{"n_layer": 10, "d_model": 384, "n_experts": 128, "experts_per_token": 6, "d_expert": 96, "d_shared_expert": 128, "activation": "swiglu", "moe_layers": [0, 1, 2, 3, 4, 5, 6, 7, 8, 9], "router_score": "softmax", "normalize_top_k": false, "routed_scale": 1.0, "balance_loss": 0.018, "balance_bias": false, "router_z_loss": 0.001, "n_groups": 8, "groups_per_token": 4, "init_std_router": 0.0211, "lr_router": 0.000941, "n_head": 3, "n_kv_head": 1, "head_dim": 128, "vocab_size": 21992, "norm": "rmsnorm", "norm_place": "pre", "norm_eps": 1e-05, "positions": "rope", "rope_base": 44600.0, "rope_fraction": 1.0, "qk_norm": true, "attn_scale": 0.0884, "tie_embeddings": false, "parallel_block": false, "init": "normal", "init_std_qkv": 0.0267, "init_std_o": 0.0267, "init_std_up": 0.0267, "init_std_down": 0.0, "init_mimetic": 0.5, "optimizer": "soap_variant", "lr": 0.0035, "beta1": 0.95, "beta2": 0.95, "weight_decay": 0.042, "lr_head": 0.00972, "grad_clip": 1.0, "warmup_steps": 50, "schedule": "wsd", "decay_fraction": 1.0, "decay_shape": "linear", "final_lr_fraction": 0.0, "batch_tokens": 262144, "seq_len": 1024, "doc_mask": true, "train_tokens": 1712000000, "steps": 6531, "dataset": "wikipedia_en"}
Below are experts of layer 3 (counted from 0) of a mixture-of-experts language model. Rows are named router (the router's row for the expert) and show model dimensions 96-143. Each number is 500 + 50 x the weight over its row's rms, rounded and kept within 0 to 999. Numbers have three digits each.
After each expert's rows: a language model's description of what the expert responds to; "gets" lists some tokens that make up at least twice as much of what it gets as of all text. This comes from a sample of Wikipedia text that the model never trained on. Tokens count by the router's weight.

# expert 53
router:440513440518538484456539511474544533482538476565440686440461516497517533449490637508469418600479449494487552419511536434446480556400377526516524
What it handles: Auxiliary and linking verbs
gets: " was", " is", " had", " have", " be", " also"

# expert 27
router:465508379479520505401518517426555474458509468569469586380387538482537521437385516583509468516394427511587510496506522442448472567500382499506473
What it handles: Adverbial particles, location prepositions
gets: " on", " in", " In", "In", " up", " out"

# expert 11
router:450465485546504415419599520489563513434557551509510565384435536525579508462524588520505481508424440461561516473535519427468494552447419444475531
What it handles: Clause-opening connectives
gets: " that", " which", " as", " when", " who", " while"

# expert 33
router:435424485434497452433520508440539455444509483521381516340512448491534533458476572530451402567452435513590522474537501507440480536453480482503514
What it handles: Table pipes, between
gets: " |", " between", ";", " from", ":", " by"

# expert 56
router:450525508468557382436454559492526557490524472488407540424530495518573556458485534565516423559447490514559551444514475473458512515498444501526480
What it handles: Commas
gets: ",", "),", ";", ".,", "\",", " where"

# expert 2
router:471484543573551521436498508454560491407533578488415606472502482546560548452476614547546422584440411419500530536575490447478484549495417525514589
What it handles: List item dashes
gets: "-", "|", " -", "=", " The", " *"

# expert 23
router:451461512488589425402491545495550527397515515575518532405495528530542534435508552492579514587492482475568550581528452517460363540511380499461647
What it handles: Quantifiers and digits
gets: "6", " other", "3", " all", "4", " l"

# expert 37
router:496377447510544453441561521474495549460517531584513582496469514531498554444421522544538513565520455471578596565503524434519448539429457493484509
What it handles: Hyphens and compound prefixes
gets: "-", "/", "–", " —", " F", "/a"

# expert 48
router:477508426486595465454502525464510510446568481514507516504574544504514609474502516539556468619509445449535500440548449424495465661457524592549471
What it handles: Counts and quantities
gets: " two", "0", " three", "5", " one", "4"

# expert 38
router:453466463474599408475505539475495539499520556559474557495554562591471570456502518507467487568474473475571518526541552387495467487469433570537505
What it handles: Spaces before numbers
gets: " ", "s", " them", " were", " themselves", " us"

# expert 45
router:475493392503540495345523506477563441474528458531423591405503523460584481436531585529504402558438395479555511440491526509473468577524457477493489
What it handles: Verb-bound prepositions
gets: " with", " on", " in", " by", " from", " of"

# expert 16
router:407479483474563469419506522478531479445548464538491576449458492454515527400481592542546474559317500504554519465504513469491486527404397517483511
What it handles: Infinitive to, prepositions
gets: " to", " in", " into", " for", " at", " on"

# expert 51
router:452535447536464472520532490441564568527549474560471549457587426511530499449446445543418465453433440516545572458512550438481431521552541526543504
What it handles: Mid-word foreign name pieces
gets: ".", "is", "ir", "ia", "os", "ag"

# expert 62
router:494512472526485493451459598441555509466589444498507565491489556489566546429511480528565513528503411434453527439542509455518507557496458485528488
What it handles: Inner word syllables
gets: "le", "e", "el", "est", "al", "er"

# expert 30
router:458532526449533372433480483485529516357512540501487536434463480446498556406482487520563402571444497461533538564548489435528484489528443538485556
What it handles: Headings and infobox labels
gets: "==", "===", "The", "|", "=", ":"

# expert 31
router:412478514482513483405541559503529572430577463460437549437492454545523562469510513579501508514442433424543511472556577481513509530502413505569558
What it handles: Punctuation between numbers
gets: ".", ":", ",", "–", " |", "°"

# expert 50
router:478496482501495499499554573424419464517475530453500489450515542563559467414469504504421455564510507491550508489538574527511475480467496464583482
What it handles: Name-ending word pieces
gets: "o", "en", "on", "an", "e", "n"

# expert 7
router:435486419439496504399522512475527491487576465533401600372475518494617493442467537535511449555389467556569573505579486498480395533438422467489465
What it handles: Ordinary prepositions
gets: " in", " of", " on", " for", " at", " from"

# expert 59
router:494416447466556488370530488486510477422497501498556567467542493537550619467487588506467545580424494463540482495560530450434448526579453553520551
What it handles: Word piece am
gets: "am", ",", "\n", "04", ")\n", " be"

# expert 28
router:482463513410490443431572552498482487381561514523450499462532446518532546373506477539453412567344511472527534511576506390497513507539430517532581
What it handles: Periods and decimal points
gets: ".", ".\n\n", ").", ".\n", ":", "\"."

# expert 6
router:450503418462473461428487479481511534507497550562475586353460542470516541345436482608455466579362420481515486444541502455456492573451437533503500
What it handles: Function words, negation
gets: " in", " to", " not", " of", " be", " In"

# expert 39
router:465455483421557432441536525481607480449531493585504513538563452484536548484482505592530438509359419477601491484516535385455430530507485522491493
What it handles: The and event names
gets: " The", " the", "The", " World", " +", " National"

# expert 19
router:410463469425540467407538524437624529409569522443515544493506489553503514420464560515510494549429466452569478401486541453487448513494395519515495
What it handles: Opening quotes and brackets
gets: " (", " \"", "\n", " '", " “", "_{"

# expert 20
router:524500502568492489455485500439581481438535525505422564506548462513559524477481499508514475586405382485495541529591549453478454555518440524498552
What it handles: Infobox list dashes
gets: "-", "|", " -", "==", "=", "The"

# expert 41
router:477464556474558418417520514491524504538473448572503586500554435484520514464463536503505497452365496460577523478515518503478464555431456597554550
What it handles: Letter b in names
gets: "b", " B", " (", "v", "m", " b"

# expert 3
router:434495460436495449427503521491553507465578480527447576423486474525654533466497513509433433554413487483509544479495466536529404522463430489505477
What it handles: "Of" after nouns
gets: " of", " with", " to", " from", " by", " for"

# expert 1
router:424415451493521464371569517531496473502507542511519538496500531463553492452481555467544555678407475458494604423518531446504382528456401515521539
What it handles: Prepositions inside titles
gets: " for", " of", " to", " in", " W", " at"

# expert 25
router:446408498486529465380536512481529487470509460520464552496534459540478552365496505573462402552437447421578575465554547441547476518449430505532554
What it handles: Sentence-ending punctuation
gets: ".", ".\n\n", "\n\n", ".\n", "\n", " |\n"

# expert 0
router:474448463465578421423493522481532459438582512552458534510540481565554521418406573493533451586493467433525559527505507481552381553471456516521549
What it handles: Digits in numeric data
gets: "1", "2", "3", "4", "6", "5"

# expert 5
router:462467405466543462439424482513529515434582442520476538449533511544561481391509531524633511509427439475576502447569527474468454553492425584585540
What it handles: Indefinite articles
gets: " a", " an", " the", " |", " |\n", " A"

# expert 55
router:428406501555516413363529483514569553462560488480482521464473519515499525452491526598544464529468441436544512532567461409452542553464445483491483
What it handles: Table row line breaks
gets: " |\n", "\n", ".\n\n", ")\n", "\n\n", ".\n"

# expert 8
router:473468542486572470462460529392529499446560490555490563447519466519497496456525618547567524597471414464575534502543535462528524559495420559466522
What it handles: Definite article "the"
gets: " the", " The", "The", " his", " their", "the"

# expert 29
router:430399434496579453399473514476564555510562517477413542525511455502510573434434521580552502513516489492599534494477526460535485569426376508543567
What it handles: Acronym letter pieces
gets: "T", "D", "C", "S", "M", "E"

# expert 17
router:493507475436548412489521555492500551484533508530425552407525479556508617426476527569479460570455443471599577498510512453441495511477431541474504
What it handles: Commas
gets: ",", " (", "),", "\",", ";", ".,"

# expert 52
router:458473469502514470482517529421544516465512427545426576439495534476589547419519579516528403437491519464502564514494455435494495541568395514495610
What it handles: Main verbs after subjects
gets: " is", " was", " has", " are", " work", " had"

# expert 49
router:366419422455606489457568482464548533475505465587498519517529530485517505435435504517453490554497473491535502458509503460536426548526553470463528
What it handles: Digits and number pieces
gets: "0", "1", "2", "3", "4", "5"

# expert 12
router:478526395471506476394580464468566571475523515540437565327439509535570487428471546561568418560464464489528510562545509485397392522465384483468490
What it handles: Locative and temporal prepositions
gets: " in", " at", " on", " to", " over", " from"

# expert 61
router:473479511457549469512503523520553489459544472559473556424547419502506516328527616532532484532452491525637513496567539376446461561482432536532499
What it handles: Articles and determiners
gets: " the", " a", " his", " The", " an", " their"